config = dict(
    norm='rmsnorm',
    positions='rope',
    beta1=0.95,
    decay_fraction=0.93,
)
Below are experts of layer 9 (counted from 0) of a mixture-of-experts language model. Rows are named router (the router's row for the expert), gate (a neuron's input weights, with its number), up (a neuron's input weights, with its number), down (a neuron's output weights, with its number) and show model dimensions 0-191. Each number is 128 + 32 x the weight over its row's rms, rounded and kept within 0 to 255. Numbers have three digits each.
Before each expert's rows: a language model's description of what the expert responds to; "gets" lists some tokens that make up at least twice as much of what it gets as of all text. This comes from a sample of Wikipedia text that the model never trained on. Tokens count by the router's weight.

# expert 18
What it handles: The word in or In before events and dates, plus month names and years, often in sports medal or championship results.
gets: " in", " In", "In", " July", " March", " January"
router:134111151173155204123174093135137106102163065168112133084082144141101131169142131160149146154143168124124171139095161095176120156215122177098115117111133129176156110070137156079121146156142203096128174115083170081121089151065154129080120091158101134121160131136113124176125083161091133105204128118111155166096096191136128132113131154148113123123113101151092165165134164161101107102200161158131032148149136159154144195155146122119114133122183143127132147096116121127131154088086131127076125064145148134086117114132216133177087100110164118139199113093172114114162116152096127163
gate6:132124189152113116086120154113111151174166110197137103136065141133055153112148133186118075115072098056079111100155130108141191143154158124134110134151111100163116112192094129200092106148142149092114109181158105059134115127090206139122091078144108160109117192143142154131116130140098093122151137126139134135137120144167132154081116115100171136151139133071138153073098161152105146155150124107172135115146121119176117140130122115143157115087143061126149125102076081111162119176159114109139084086113085102178132049185165093104170107098179101182140075074154091105122102129053101135
up6:151076150096127077182140168146171123167093101105156135121175096112164131107137136136143157137068212184103157108132143070131137100100117105101145089079201147139175130174145152121158100166140196107199109134126151181067155134190125135158143149118061104144198162161080158183143098109149117084137107092148149150116174102149161110160162149087095173115128141135138118165161134150092103120175121152156086148090107154147084096136127080096081135144143114172150174158050170123128109105134092159147173155111105140141078153114082121073109149139124148104094072126094090141128128154083187122
down6:075115130058109160095130112157062132072144180125146130111123136145136132132141098164111122098149123114132138101100195076153144074154187191124092093190121118158059123139139164168120084118166074147111152123091089118111149172096101230093122114126140158122064119100120123127140147129093128112121119166092121114130186171099173127142104087127079185056184126094165132141183124106105194180165182106089152129215114096151108148107132093131140085137160134129140135150140086096145104091127132154151133133091107142119148136101175173174156105163131122136142135161130141142126042149079070117
gate7:057170146154161171046118170101137121145115141124155115143144110145195069063117101120099166181121123094134126141163165150074128138194133090148130136133150120148179117135157127084109177104197094143165177183135177153088126099105111142148149157087132140122097159137171093126148108121121132097093170060137072133104106188144161129140093125080106113161080105132066126115223173137147185135137108136148155101164123171191145146113144129152143125141144107143155090118096106143115205073096172108132171158140126095115108141162130146185092119185148097151084095119062130132169131065125123128
up7:111096137152157139092171122118110130117158106136147143160086100110101167134119129150132085104136076125160105124139149131110173134090123104120149129146087115141138151147098121135076153080108168104162125156104175157145154111133078150143108132113147145094122192134085127126117153083065114151131224118155112151159126146091121237127103144150119124155108156153136176118162137114184123150099125112065129072155113168126115181143158156115133179168108104120175066087084154141109189068115181159167186190051191046105105129097117152201086096165153069096081140099116124106142094086122138116
down7:100070149186102159128188149145098148143184171071119152157163154118094128124116112134100149120169201207156165128067136158124159139102128149115103098085149155110106136140123125138126110108095133118097119072098133155114109168125129116146143105194147155088134176121107178131123142087113108079122163108185114143111129117114160170161122149075082118155145086102158167117104109144218231114110098103074119157136145066134096047110138100160178156121061130118139132087105160126133142151159147144156137080126112113123120109086102149110083177135196172167131126097159139141213128175135073103
gate8:071128061104121147166085165166115137139113160159090133098056097117083143077084101124109172149130129162148100146177129147145084075181145136101117124078132099114130173114118139104141122243143203155110153167081091169146192115137123076167091118055110178163092114091149090165148132081104111085122152102081102171104068140133140152122131176100102139082155095114165096112155098146121120138207108123128177117074105093183057155117137190151130142135135143147143072100108105096133117135170125156147159170102115082113123104131144137106171161140137095133146118130154151129096139126176176146
up8:095109069070169109110102193111173112154128122197131128124139100098173103134126140083121151095121146106101160115190155123132160141124102081131123229127166124133070110135163143134120157157133142117174128154148098148177146109128167105164146135144139156141107110094101148188149115171157124056131189122084177130159154181083155096114104113059154177168118127083166155173128169132105163135137129151150182082174105142138126087090125121129104118169247133139145121086078116154147118147158077108194108136121144115133135117154125193108152128094134096124131034152091151085108170138159154129
down8:135149126198084151088079146125136076092086134223108121166167071150106141151093155139105081159159168166086154088140129116143132131165141157146148135125175113103157163134107115132146109134092119148068119119203046168159140114133101117163152140123107122127132089149138122117136143139138108070157125143094127105102153078145098155080126048070115194104106174192209165118121110098118142133173095139079135119135106118206143099175121118156142113128156125162158133147117103137129084146179098152152139164106126092183161111194097191153095048194126154111131130135088116123117073099152133131
gate9:102179115135125131107124165127180168171119109205118089106157178116120136164163065134162108145171134131077114151126140072156072191123111097097118127159032112149160124120118103095106096109082146134189138134116167102202065125130141139109124146117139175120152077122120115130154106132133136146113192100080179156178116140132185089134132168076105090084096072099109142149129077118097125153138174150113163159098105117194180097153129139184065152125176137073104090118115190122076145059096120150183168083111159143083178108116115102158138166164094118144097129114112136116133091129131145118
up9:109143139171149097182158129151078139105173090082128110130126078112098147148077164092107144136101186047171154131175136087115211113136152099135134145124164181188000121150125100067151102080128140164141126131098139196037131065122132112161133174089165117080159200118105150100147141114120130102179144164137143125166090104102157130150091146133101116146163171158184122083138171142134103137160104150110156160107146153107150170110116126163184123109100091163130069128128118131151109101167158128123143095137075095146100201140159116125126145143134141143134154169144084128141111092138101137
down9:107173137096167140155135159157082151197150108128110149066202096099125095121161110074071106114114099135087141121148125108109095085127138102113104123179144087113119171140115125127085110189149105088143110133176151109107183170103146122167110080109141180103130148099167135146144172093164133086120081095131039177131131137094126085115148112133112181147143145106161118162171141167154135159130052161152223126110147076142163090154102153128113152174087154080141182160153161119160125098081109151115171060116124145065137203128133155146117149154071082202129139084112158118135121139128101134
gate10:112160190158035113166090132169131160078114188136147129048142119115132113081157199127177133101111105066117119116105146083178132154169093167129137144151114161133155073090059159118097162118097138117129095122138180124125054081111165146108131096122088146150108123151158104151161137163106171156130189109151063150156113087125135120145120142119144124115151103066141130047132137131169076150135160111154115097133079179107149153105157155081141141159100128134130095104123124129138184061141153151066136074126104154181186087105198120102081150079150126164126168105076090131146136105125129134
up10:166112156081092116139117187144101102150097147111107067116105119111144077097154134130139116089112090119145155153157114077139121100124076140097120152068189113137110085118128140093113105138153168143078158043180174129162151094169153118136096176069095163128191099131130127136094121092125108090105136131158170177123114038115115119112092098102156133109126097103194156117137099101119072156096108135103128119048128087169139109099126189065094091150130177110144076171110147164113121084183129087113111118165138181113138161079166104149182170080127149117099125118068171163181094093169142118
down10:148154113127126117148128095121049127081105097174139092114120114111123122157101179160155128148082168110133094107078150107137018176137173137142166143157149152136154141189173126129135141180110093154172103101157139103121124240114090092155186090187123138149137081135119196176134087068099093106108164106089100089106141118134111115143146130133143086115161185108108171119169159122074117146118118142097084161152155120137058150110139109136173141107124129181094189118114139093157137084161168190163166150126092069136137143149148148090092120079110142147105146110152108132123134108049112187

# expert 20
What it handles: Pipe separators and small numbers in sports league tables and squad lists, such as W | D | L, 0, MF, FW.
gets: " |", " 0", "|", " 1", " 2", ";"
router:097106126188107169173103116147151099187144124124061166137151131168091106139110167052146091109145135174104166113115101086136146122093151144117163148177159193141173122120102100141122127217063072175137111131111048121161129174148126144106137080140099203125134139134105139107164172132159141132104097108151077126169156103130105088125158098131100094083112109172185141163099116149139195102138103177140156163118116104113069140129155094123140113144102163130169134173141178148114054106055130119125131120128126184141123120138129097056104102187148155141143088084139149109170135095099171205
gate0:100102157183086143173090117118105116141118183184108092156154147127122124100075128182156110136121108100148172177135117091134219100105172130186113083159136167136050140074098138153109115113119103165143163134147172178116162136127108186181136117139130182128177127133158138133106127107088143102121154184100127072131142151138082117147150177179134155179074093141150108122130174155073096081169102072043148130135115161101057139104110126143134177111089131122141123118094171105118144119163070134119176146183099170130120149142133135205138144119116127130122101113134059096149120196105197120
up0:175164116120142124059126088118209184130135157058146129120102130091141147144112143149181123077144101149142149130093132150097152072108151122113152165116117133202125097173151165154134129081071071139159093179172125087171170119082195151157176143069134152135151102123139119124137086145165141129146112135133174161101116128133154109149098103115099157102069140127076100125189147099137175135166201177147120099112160201096093197147133162114106150134165108108143092194095106159139052153137144164088137137164172128090146090100163179126152124147107159183133162097123166091087126144160107115
down0:113174095109132112167145142146129133086162073097090147113129109164075132134095068092175153073164093089107172158155121118075136155114106125157086127178180137106094152134169080136119112177128105121117141172163071173130096155112128174146087085094105096130143098166152116103103115086129144125159080153098135122153133111138159122093172093188087098149127035121100140106183133110107089126087116132108124058104115116094139147126158132183119215171079117135057147072099068118134093176165114079161117082144118168146131153177155095133129145149100095182107177126158100096146087167121168078
gate1:119138158097148159155062169116099131077112205070200101202100075141146190091109100139119138157112104114120133131103106128123138168163209108045143163103125168129145093104115126095078149187158105145098144132147093113106125118104136114170110128159155156133142141099180159152174151125058121140069133158147185160107161127169156147081161174110120063100176147108102153120093123123093104137119098129083152096137140062181142158150163053108122144034115132104111132179141114119142148168111176097156165111108112151154145167118159062078164107147136113111152116109123133109166107151141092131
up1:125120123095115133164096102086144095101169165136110036129167164105095137097099151137117117159112124048097138137091153129136093121126085105151134116140154098166122204124173175106076152108129137152121168140172137106133098124180144097174149172115110115113182123159133128106103103127159086088159139104155110151134108096136129196069067147080168117161142161148136142124092167105166131123128112132158119079092131128105117107170053157126160133160122180143080141108081232132107106063176078143140071190121096117079082127136143140114085104134070134188126102104103178164165148149167142060
down1:133122142077137108126137093144094060161184124164134169142131114178041112169136133123137084099104102105129099105082153173143138134056114170174105132125133108192127212105149182167127169138054182132150127107176100079107154101142125085135136135121150076097068085104062094088125163086148148151064164082047089187135116154115131098184094083112166093135125123122124108114153108133146155077145121170173156119103117122128089141110057154142141141131144129111131188144114142148182156165083119113117160162132114105076077113112125115141187157092157119126145135143109135113141127169165174159
gate2:147185139128157166167115124142198134191140149100134138092127102114108070100155086044134133114153075099157158090152167130126122133071096093090137165159112071083087112068144131148126125118085185122152092116100095149133090140087113085131112120153100038141088099126092105087149163159117140132133108083177125095080185090137147083151124186109152122155113171138128131142131099143084145105139145162080171138119084141124111047103103100171101152142065150140093106148188141124066120124156092173131117107134125067179056105145130087118127157114087073071110126095127183103130126133100170113
up2:163114100115148138156096168138152102115130128125159127183185116114094138148169124063120155128096148105124104125167123130128138201168101142150104136098175125123061128153117118148084127140143107174108165122108104091124124129129147098080106082049134108034139133113164044132105161127111112115139160160204165145135181092125111179155169159117195092141152136122110075112096066099181131162145173124135144107165098183150175124167117159121091119092125082133159162141112143101159101113122152167188136139112087137146135128165194160154161141229123173222151125103138095180136109094111145129
down2:096138157119136197127127159103189093105087121087077181105134134199162106117130050077102167087149159145175172147174158086127153137129112090138109133104142098096122193150110117122145102107125126128095113152150156118160137081155141125155110113145083154124108176139143070113162136118141125115178203176144142043095108159148129183132119136128136103164126125216111194128106123149121103142163175126083093103098077124148163186098129154087127129111185177124145144084116147158101151131161185149131122164178122090118123140158075204130104141144141147041100118140084111160084141098184102119
gate3:080159117125130126143188189145163116126105113148194129192125141178109132126099095129136152107101104180057117101171123154072117110146122126104173137095130162061098137100155110086145120154151123181138120164144135160169116082096082094114107124118208143131147158134058123081128130108169096150111091140140148175097115095128115099141129173115101116140158164159127190130092067116091084094060155127182114109142122079128150102159151113129135098103145166176169115184071141150156088116114076149083118107109138134050091162158179137113160098149083105185092102132153136109086163186070143193
up3:099119110164068115126157152130117147090152126167120134187134147134141026156086092081148122127134107148051148120186127134112070095211157079138136136135152143087137172101088146117136150146083136128128135175113160119112106111130046106129107154188161149140127083106163126101129125097161155127146138120124167136078110094169157131151110142090110175160129176161117169122107120109100131086139218132093140139195108118080087121143164078110085080148123166150096120153129150176194197094118142130081075123179153159086114150147155114168152096151077144205156135125136114136144164152109133201
down3:144128105084115177139118160168135177100155133087134161123087138102101073139126113182188069106141187040146097152176102144162104132166129068121121146110090113106133143088144198125142078150101138167085151114076136117119180144114124090123152147164109102168079071127109150127134143152165108115158136147131108107154133123101101136130128164133221199122155122088100146162132161078177112123131133131168117158094151141085145163137165116151147099094071099049141079083111187127156151159209111138134152224098128175114069096118123087116145135143134134088118118142127092147141156057161115117
gate4:130077130113114127067190157162159115118140135164128148140153114109101127059100074128126098106171100124104112058124088144089108090205179091177116144129155075123093105097184098145147104124131127180155117105101095143151163081086097050095159192136135172090154153162126098117149151171219191221199130149176063141180150155162180134083131129134146144113193095139105138124089136145093143142093125154122100150151165176142139163072142127121129112131155143128123115135125129100136104171089116119145173111109150147161109097054098124087144102153138123113138156153121146158115132084127078108
up4:111104134143135085113141115134140151212144088115129144107112112092121172060140134145157122116154088141086100110154118116152154140157133147114169097129120138109127122051152105154122102126071126142121130134137028109137130115099102027129124141121081128125152131123190080123154124157169172127159189175189150127092129174154147212052130132119096120094140086118068080116114133100139144141169105117089135188190171198146082109146083119159106142195172161171145085124144115069135109149110105124146156159110184104111096087070104118049128129103119120140118119139166172163103111086154129149
down4:128083152162147106068123148071138107119050103142103164092127107111105142054151137146080093100107096168090114159100146082102054123182100138153163113101071169103151153130156174057086079104118128142070117145100084128131143137085074072134147106115100117145117092135107129114063136141089057098171153177168098130096112117129099137061165083155111165127150154118097113080110126181124097138145151185104148083124136157135127144160168097084120106131171117151129094117162157159127069147139103118142077139136128176111150175100160166086113113180104102204124116169103091146149164168066133131

# expert 7
What it handles: Newline characters ending infobox fields, table rows and paragraphs, plus section heading markers such as ==, ===, ==See also==.
gets: "\n", "==", " ==", "===", " =", " ==="
router:114154153124073124148153169157074159106185071128091139184131138150171176143148091149148093141149093130127104120113134128165132124183180068130177106122172147081076108154118111163163139109216119105084135161150108155076082137139144130082098090134100182125139132143169126156162131172101126111095143123187165131143119153163141153130104149097191087084101100189137110082146111075083109153065133145150127068103162178094158155175156161104070112115110132143159138167137094154104134168112140107125105122193146060140143119080118146108176130147108126128173058153071077105133117096139174068
gate5:152081107152132115112170161107135075167154149178124137144105104156094123147118150131086059103128131126091143115194119096087188130129118145164129161105093105084085101113113163123158121133147152088143058110157134135134127122153153193102132176173093083138125099138168079082132101122114132160194099122092072137121096135130108091084125132083143099124126101145136139070168109105182116165085126134126127102157136166143131099194139192179120117163141146118159158142076139049093130099102113216093179158162102172124115131079129099123156099133080076211192109065101181126104114080096154122
up5:159086070189104161154128092106100140161152113129151119142143210074121098158137145153148126100098150172186116139132126110131152092076109085106121143087140095146108148109152047083143130131161124067093133087065220111120062109123158133131137100171121100095073126171129109135119121095143137136116104148095103128132154176137152190148143137135111150177101172155124126078154162155177105123083104145150134102078187217167099081145095111152145173139162133095101106136122107192139150211070064131126120130161126117148117133149141128117148140127085144175152117174053111138131092076165113100
down5:062099138186100169116130170110093175116143147117190132129185156108118177143177176074147095151093099117135206125101131150110087176078106135151156096096133154146123161113136162108103129171142113129146167107106111096145123112149123163078105109138126121134179134088124092135203129148106089099105137204046184083159105139133114167113166193145171121158120102124119096102181186122124106093146166156159128165139091173178114073130140086143106086158147173083185114105117157146147123136155111130065155147135152109085142158084096113114110136184152156104113102073097105102151152130200109059
gate6:183113205105162113084131137153129131127119102131170038151068161142145122102110126112189115173102158092110114102124164114140204132121159138112164156082098171102149143119148079109119150142166134123110127125109100066103134146062169167157136097100113106132165144149147159125083099151132147119090108151066123132087158083125171087157136196131132130140105144138089129093127145156165111198103149089186151135131184169132150085158153156093092099122167115169188108172123117135041093136134137171154087166167111118109074070160144111174138171079080136085100135137140160096122189124135156058
up6:185084150142137139121129175143148133118094111163117153158116201118142151138103155118114093155168172145118092150133177137127111116120171142141154129107110149124091195118176130138151153129155075149139089031076135093098113184102058148098176092074148108111148055110126106137059065060108150119161118131113099103116111122082095162132120188151055142090149101159148118126132103175097133127050173086124183133153183149134136154096115088164106082168111139162120138142122147142138106107152119116154149173049180110120126140106138101139168191113052138110149142084116107089148091136187121151
down6:153188137096191145134135169155159136136215086133130077172101124114070103112137146125154127117083141120091120120094113117131128103095086100151148114088073080126106134140159131152200136102172154086145173149153091124206084111130115146158099117160107086134145107155156154162133058077102117094165093122102156162171121114076132125167131109121047170111155144112104189196197158141121103149129100167080160147119145106091165112174155168088111110119108121157181158145133075093144107145169126141069096073163111114137095127159129117107071064134091165061157106144132126138135087187149116131
gate7:121146099144185170163168067141133083115118132170125089106116177164110150165081132108091164148150166122137094151102118216137160110148134113113183130138136078129123147140154140117144135183143172069144065137181153130099173141133151092119135107180178109139089125113111071097138146096153136135109138115108164101122106170152164130163153086235128113084137090134073126109116151143136079182114116087106098081098188164121081085120096179105088098123134101126151096112090148150090138087113093133163135125151152065086112089074137105227134150112130176142144105132086090161067176125088098123
up7:204112093135119135148112056176130120153109108085084099109125151067141118144119164102109120173128082128140130105095128197136060114141164178135138147059134101172104156138151134147129142093097118105118103144143078137113072086201130150087117107136151142110119102105143158133111174142184120158099090161127185107144063164176115084108095142068160134143118126070096167102095112152111060159160185110123098110127153192169123122149107160083149060165189145100160160121131094098117124104135158073130134162129099182113065127123149154123170119164138101209170136130084133093130191130144178128
down7:216129105089148115127129153128155123185113101134111136141084077140129058183155112170160144116091096146083087151084143130151110164116102115120160131150090172084128107139175113149094149117183123140121132087130172098120072179150107167176152142169255155174113051151152120104090156121078157156125109178129121133126145125147097096085132122169109136091124151151148126089137122175096122158111116084128144079130143089096105092177100124112122096132177167139171083124138148100179075097122131122090159070100139084125116093145163132104115128103072086123172166060099094123149102172102071169
gate8:138182135166148123192118138149144113158104143179152176179151164080112123171181103115072068145146108162156068112103132089089171106107144168143111142161163134113112090099089084143093106179098072125105105112116113094148105106136075088121116100138120131191134155127050069153173137143134108149123144204153137177119148160187123120129156133108190127137106119107114054171120155165147063132143117099096145124093148152194143058129110168172140116107122141141118120167010118109137148095116120116112079138174105090143127162130167172117144137166129133146125126128107062103097085090116154180
up8:171082119123087137193134111151101211153144101183112090109122121124120161133109121116099142149138084153097197136172163059170099156170063124152104122156109129113132190175131195098161126131149148127185096112141155130170112079111129113143025146108152131113175089174163086074157136104138134172120131077103102114139114114133121180133136140163123149146129130132140132050177118173073116064169094191107116124166120099062141158129119115125103139097124138138145134154184174127068086144101185103200131124129132146142148114100113130126127118161112128097163171099150190060166166133121111156
down8:175176140130182113153145075060097141104149069118146138110117115130094131142128078142143156134144055078101098101119150150098109125111128099111171141114119142134141105088109106122131126107167087199185070107079107118126152152038114185097130116112089110157051149152184133130158158114117144178149055146089067175091110140099090083111095101136137108107114159066110139161178162174179076110101110125161104148076152072129129183157063122153131085107147172137143172143100158169168133114070080141136160125123121132142123090132141138148110090132130193100128131128105134144113170147203093151
gate9:100154136125064157105118105135125175144128141144098096118129167146170105100155086051141097158135111095138160103128162162102155136111094113108119117117152094081166160155056100151125144087128145174102145172120138150105103090117050173135157159115140121066074100163160132166108154119129116125122112039127128109077115176180126168119169156112170185153114139103175132116133149118106141139170110106068168136134160119148117065098127179190150113134100137076160144123072089055098151113156080123108120194163134189172075183175098087139191185100113074087124137116112111134092093137145107111
up9:143143131166141076125118128115128112068152153162077203146150181164160125161169155126112125122102146125115140081157144189141181089139112156096153148143166149114075095153137098162159128118105113225134115105122100115148140106106106157154083130116088103116067079158146142116156143144113124103102196137022145128110101157099044138135147157125127130089118112114156130120109141183166137163107143127061127155121183102152183123141190083178117124128104087097179160119087099096168142196162075065168148128119116161115113089110140123098171107148138030151096148112146129173152119103102134084
down9:180108134097090084126115160130081137138095170089065130167220092124141142137175134126169137127174178141080146191086099144096116090154120151123174158108132088112144119152132103181132089143163093151187101087114142161059154169151107147088161112093082116123116107211136149169082202112100167097068132113116092128129097146160078108076082124105082097140151126149166118139100093109124129128066156151081066176146146121076129135148093118155115092082088184103132146148112126081145139110111117089090125166130147106124109139120048124150171171181143151088152126113170116161125107085111096132

# expert 10
What it handles: Commas after names and taxon names, plus and, was, is, are that join or begin a predicate, as in chirinda, the...
gets: " and", ",", " was", " a", " is", "s,"
router:210134135120081106132138172068109093057170095133080133092090076138140088159088172183142157081109143120130073151160111125175140142079158123121109110081158157174108105097167101107177081146139145185117070170107159110161110092153096100142112176150158064148114084134111120151065162095142114129138117124101114120124146141149165155086080143111064084166136146125131145137131167177136157114141079072057094181154108152091129115124157153128099108150127084145128130107151108099140076098135073178110165140109111124130159129161073154162103090119099067102164163125129077088073151173152088163
gate5:150127146116128125154158160074128093121117086114168139120159085083171165147123108068110161061200145122058116073142159094164125142138152107118101117112118137131130062076082155111074090169165105123124092169087140065159108151109149088121117162099115118177140085107096143060070145147141140167067167138080113100123113160063049149083127141096144088101162105108184132118112084111101169148092103095174158138185145135173137102162149100121161146113159123099131075171098139153081115106098143146154134151164133182124127122169100083104116139144086146074130131156176092089108121166064096163
up5:105160152101092078174117129143136120203149093201046075087129116065100119115129038150090157081062128120128120199117144135155183160121155136155128184134129131129141161161150104168186163102091145107125150172132096165104137119091147133200104138129132136111132174152131097174117146179083153093135098110208120176085178169135082149125139203153139166083132143120100144107116119152089110111125127128102137140150098189105149143137120134139084127120090141140107179082119089107128112142090105168103106138152142076158121158092152109174146135119121124179156053085210125134156147138144153117
down5:066151131085132118120112094165083119111089106095127122135123132153127188109139101077103086150104135128148107140134146094104117120110111105111085111112146106132094134126090137179088049092132112122110129192081120138109062125143145106177168145174097092143112119119143150097108112193154153146102178174078096097092111085119111115106108142153133105109160084141151107069078077079109054126126125147150140126158165151066137118153148181141086145162117109075193124096174144175127161171162067125087080126162125104113065131173145200097137098127142234190082137084167100146124120156167152119
gate6:083154181111129145139096155101178150179172131161128108140108165104091153118138104094144129182081159141112137185104158156114197158132157115177168104118135133134110120135124124088150115141156109157152168076048113162141148118136101123129117175143153071180081127129138236125130129121138144118114094063175114174139142195127123149148187105114158130168105106092121129123192079094164148123103179126151136061117173085148085141156150100156144166098099139071124122163140127099185146146140114131095132118113172047172161125139117041183113153181185130107150105159109154178126102133175131163
up6:080127154037126127131117146089160169164106145102130145157140148076130138108086086091097130119124140103120097169083146120125145141096145077186159136084110110114070177081077107114106140122130154124150123050095093157102105139179070106104113143082174116173137110184132173102126168071101141106097106093147149134095058169139156100152198108183115109180134157157158147154116108117163172094127163169110116077142144100112078104128065066190119159099102151073117129177148193090155124135105157110094111117127164106144174165152124076178116152155133162106108124124110128171122098149192099167
down6:156082095119150119095144085059105108149117089118211109137151126135104129098123096128121097101168110108133141135082090072198115117132101152081125121106152086115162132135066112085016062171106159114100040151129125105092115132113059144083137124107131086143148111096094097202096133128137083146089065122135066108107094142134156116055108163152094155107097090123120135155131174163086115133072103147091072134134122147111102081160201124114128125103124084113104146131090147142144152160147135152146149124159051105056145123122132146129122156113150137139157139171118164110136135130059096085
gate7:111097165098113103101134185144095196142145177116096095149094142139134077133085133100105095071153095136155160204166101142146197172075095150117166130096094070165064114108114139113140162155124119155098099191093150039104079085151124154107187068105153163125105197183088086155126117092099141151098162157139193135124114038134187135135130153182131151135102120160108149121109135125133157114151083105095147185162128155149134106090159138153136132113144143156175149161145140098154136120112149104104192165095182121096137118099135138178115083108156071155135111137151148112076117132168150139
up7:141095129137121110179135098176156058137134104122197131123133145161054148138181146066172143114116155144116072082085143124153056160105130131191154120136156190093125137073134079152096076149121142067092125164114150134100129133109133163079147171104140191162108103119201117084103162175166142075099210119122136110150136093051115148104089185118116139115177106115091108130149089125124119104134200145135140146143122114115111129100094129050109123136080102108098149152146088155093090133149173100109118134194127138128162098138141186078122098121118156139084129168060115126158163136103111085
down7:136143212120141134124099146109129132191136098095150079099125156054136138153075102147131139136137163112171064146179150148126150102107105101121154141105124054057134135119133144102102109140120113115144081160165127143102153122194116133098090096167134161151116169129109082103078145096120171091086134130180160141131109092165132158076141091113132107128099171095117091146087168139045167178156099164168113128085086144159153181114108172168160156054139083087157182144118085119165153084089130155128135127061130207104126143123091124093137166106112110157055122113141072104181092143143166124
gate8:122178130080080090145094107091130113122121124132108173184152141153105119065194151157099154166110122110191078107190099096060136142098132073135173130144186130168061128107077174137133119161120121152077111091141112113137145077136178154162144148139154176153094151134131138125107105162168146133104115145143098173131145084120131124129070149104079150173129193130168137109095094103113162133166084139105089120155177107112145181155132136144101084157131097099124046127109104146143138120108143190096145103142206144121133099139104134181117086104133063186128165122148141142118146139244093174
up8:183099091065167138145114114161130180139125140171148109121126168085124117100066091164122136096082156132168096106105146138187102132104152161107124179113108161121150109199130110121048097119176113146167189202175146169084125117118102156139154136150133093081112100098101134137147120156118033096120116091177132175118129124088147146124126207126141162093110122079117110117166172094111100168080110096147180117071088122092159088123139159092113094135190133168135115123132075121115083142170152073149112153169128086148158110111129123095138136123146111059154149090123137188154141155112136034
down8:113159126115021116137130154090153070125092101117104093139112121148086105134172148160138146128079149111051206108140102130117122140107096141171101150174145103061137143099128088074142136130136120111100113062145063117129124122140166132092098079120146101206163160117151081148095149162125151109108129079107101075160118099155108125110095132102144119100149094107152147084112096125117149155135083131148120125113155142091096198113149110120135102176129084111129158089099146130122158091089007195161126112095160093134096122161086193158112114126162074168103132135125101100096152066189106179
gate9:139163154150082156137142150115190193147086163120138089150146103120105100160156166122098139150098154123111114128101144123094076130125088147150128130136061189114208129127121128136147156105105159103164155152090153135188138149167066150134137151101123129216087135128130115133123086129167109097089108091052071141094151121102127136076157227163107148139123097152113091124134126049081116120138104092151121110086129126174157138152110152123102060091166142124169159159121221113123099138130186121135146143143065127093127114102115156075132178152127153063093142116125158118147198183192117144
up9:164152127156119100123149098119120070190191149101145174124101221148148174126117132108169084138145191143079071115144079197119122142143112095130137155100145103112104122132178194125119128237131089139148113063168133110100174163120171144098078108157132155184157101114144202166121179155130114190128104148171145174132164108090127118149128095129089098129151084105163084088121117158131099138084157163165116128175179148105156174153140093118198147140164113115134121108128130171156111087136086070141115157100130145115155099101117100153096093165148120195110090118134137154126093092120072123
down9:177125119121121118111173059172087153153148061107112085107132139125115116085142052117089144104118134114160138050172076106122124150170148151144165115131148127076091123159127117122100121134123093147147129121107102119140110121166110115092134069164130120074117149082098063144174195122074117205103142094107181117120158155140137115207140169095141106153123180100174140117170146133098091161075067105137113158136055139068123111111084092116142147139158051062086123115090187152147156087112197159085125085133088117109088121116126137132131157127130129165105154138112147141147148097057079158